Weights of a small mixture-of-experts language model, trained from scratch on English Wikipedia: 128 clamped SwiGLU neurons an expert, a sigmoid router.
Below are experts of layer 6 (counted from 0) of a mixture-of-experts language model. Rows are named router (the router's row for the expert), gate (a neuron's input weights, with its number), up (a neuron's input weights, with its number) and show model dimensions 144-191. Each number is 128 + 24 x the weight over its row's rms, rounded and kept within 0 to 255.
Before each expert's rows: "mostly gets" lists some tokens that are sent to it at least half of the time. This comes from a sample of Wikipedia text that the model never trained on.

# expert 22
mostly gets: " have", " has", " made", " both", " not", " used"
router [137 115 133 151 126 138 128 124 133 140  87 152 108 145 109 135 164 147 113 153 158 163 154 100 135 133  98  95 112  89 154 109  86 127 119 116 169 176 115 162 132 132 149 149 151 139 124 130]
gate0 [127 103 122 152 137 147 107 107 165 133 142 136 146 111 135 122 132 157  61  92 127 151 168 117 168 158 109 155  88 109 112 116 129 131 146  96 175 110 100 141 103 104  92 136 135 143 146 124]
up0 [ 99 112 156 114 120 137 124  93 165 100 107 147  94 120 129 107  99 152  89 141 133 163 145 136 174 192 130 153 135 102 153 140 102 153 135 122 127 132  57 100 107 149  84  86 154 168 161 130]

# expert 0
mostly gets: " Bar", " Sch", " Mar", "″W", " Gu", " Mac"
router [147 132 163 133 101 105 126 137 116  70 153 112 125 142 150 170 134 135 110 122 138 109 156 175 114  80 117 129 109 160 166 109 136  98 132  81 145 132 138 120 102 114 129 102 110 128 127 110]
gate0 [142 154 149 104 137  66 137 119 125 105 126 145 146  95 106 105 144 139 101  96 132 170 116 102 112 134 142 138 108 114 150 115 119  78 172  73 168 158 147 161 105 118 173 127 124 132 101 128]
up0 [141 131 146 127 130  66 166 145 140 135 111 125 134 111 162 127 133  94 116 136 149 112 136  70 111 157 138  99 145 103 154 114  99 149 144 122  91  96 150 106 115 152 129 107 137 160 149 108]

# expert 18
mostly gets: " and", " or", " has", " have", " are", " was"
router [126 149 126 125 123 101 101 164 154 107 151 160 153 130 137 117 179 131 118 170 130 132 153 118 119 146 116 111 119 119 105 130  91 122 120 129 163 144 146 154  99 108 139 104 139 157 130 140]
gate5 [175  96 139 115 153 117  86 109 129 123 103 173 156 147 127 135 115 150 122 138 129 119 142 143  98  89 159 133 122 154  86 121 118 113 145 144 114  91  99 106 107 138 137 143 137 116 137 146]
up5 [124 143 155 143 133 112 149 135 128 101  69 137 119 160 131 110 121 146 158 171 123 110 165 174 166 105 107 108 137 134 147 134 110 120 134 135 148 104 127 118 155 111 155 139 124  92  76 130]

# expert 15
mostly gets: " Al", " El", " Le", " De", " John", " Sch"
router [143 116 120 124 110  97 113 148 136  99 184 166 155 139 128 190 108 128 109 152 139 125 138 109 121  75 128  95  91 157 125 142 131 107 126 103 110 141 143 158 114 123 167 130  97 153 120 147]
gate0 [135 156 127 150 128 139 151 130 116 110 116 136 130 154 147 151  63 107  97 128 131 161 115 138 161 120 133 134 132 158 161 131 121 151 109 108 186 128 127 147 152 154 130 160 114 154 179 124]
up0 [110  96 160 135 109 143 104 127 112 154  86 118 156 121 142 139 110 103  80 137 113 116 147 113 131 125 127 118  99 128 142 169 157 145 116 102 181 151 122 118  67  86  97 115 157 135 105 119]

# expert 5
mostly gets: " used", " made", " played", " released", " won", " held"
router [148 118 148 125 147 127 169 131 128 143 130 173 115 161 101 104 142 163 140 134 151 141 155 103 116 134 126  88 132 115  94 168 104 133 117 103 163 191 114 165 125 148 150 179 143 163 120 142]
gate0 [128 188  80 150 110 128 145 100 115 172 146 190 131 159 138 132 157 151 145 138 112 163 210 118 109 110 134 139 159 124 123 100  95 131 117  92 139 119 114 168 116  88 112  84 122 105 132 100]
up0 [158 114 118 127 123  99 108 183 163 160 123 109 119 191 130  91 115  97 111 122 112 161 166 142 152 111 152 116 143 114 155 139 121 155 112 101 163 144  89 112  96 115 108 148  83 115 136 129]

# expert 19
mostly gets: ".\n\n", " |\n", " \"", "\n\n", "==\n", ".\n"
router [148 114 126 128  87 130  94 122 156 100 123 143 133 139 126 143 145 121 114 145  96 119 109 146 119 110  87 166 106 184 149 147 107 148 150 133  88 149 105 134 149  97 119 120 129 130 124 146]
gate5 [116 126 200 133 116 152  78 149 122 135 122 162 113 121 106 118  93 151  82 119 101 142 115 145 162  99  99 135 163 109 129 112 140 156 127 125 144 154 102 150 136  88 138  71 125  94 151  98]
up5 [122 164 181 141 132 178  69 128 127 157  85 146 132 125 127 149 125 120  67 112 116 154  98 137 131 103 105 144 147 109 117 139 103 139 142 139 139 145 114  89 140  98 105  93 126 131 156  92]

# expert 4
mostly gets: " G", " Z", " Ch", " Sh", " Sch", " C"
router [136 157 121  89  87 111 119 147 104 102 127 114 126 161 133 179 124 157 103 142 147 107 133 135 140 124 129 137 127 118 123 136 155 104 133  90 112 118  78 127 104 107 119 135 143 135 150 135]
gate0 [190 143 101 135 153 122 110 109 116 120 136 138  96 155 158 122 126 135 106 136 130  70 141 141 112 124 102 138 150 163 147 117 116 148  98  86 103 145 146 120 104 100 133 139 156 117 106 136]
up0 [171 154 119 155 136 105 146 130  98 130 169 143  89 121 165  89 103 114  98 144 148 116 129 139 143 128 113  94 118  94 135 155 134 149  97 120  99 131 159 107 137  77  79 106 136 149 100  99]

# expert 30
mostly gets: "′", " re", " con", "″W", " w", "(s"
router [127 134 119 131 130 163 154 147 165 109 132 105 132 125 146 199 124 149 107 124 161 148 110  97 151  79 100 147 121 128 172 142 118 164 194 108 131 105 132 146  93 145 103 199 154  91 115 133]
gate0 [119 139 144  65 104 157 123 147 150 114 134 143 101 112 111 101 161 107  99  76 148 140 135  97 139  85 160 130 149 142 106 109 112  90 166 154 141 135 124 150 108 110  62 101 150 144 128 168]
up0 [147 142 100 112  82 155 125 141 139 149 181 107 103 133 113 104 135 127 105  82 160 135 140 116 150 113 168 130 103 114 104 157 132  90 145  85 161 123 103 172 148 110  87 127  90 139 123 125]

# expert 16
mostly gets: "):", ":", "″N", " |", ");", "="
router [151 177 154 184 100 143 103 125 134  99 160 143 168 111 133 160 154 157 103 172  82 146 132 115 120 158 146  84 118  73 115 140  92 123 135 115 158 146 115 109 158 133 114 114 134 173 117 136]
gate5 [120 136 131  97  97 131 149 144 123 133 167  78  91 121 123 178 105 146 102 154 121 154  81 176 161 105 153 157 139 135 147 138 124 118 147 105 140 182 108 128 147 125 144  58 136 119 172 101]
up5 [ 84  99 172 102 130 113 149  84 142 114 131 137 123  90 156 131 132 121 142 153 150 174 102 141 145  91 161 157 150 133 106 114  95 136 111  75 142 170 105 132 134 155 140  42 145 119 117  89]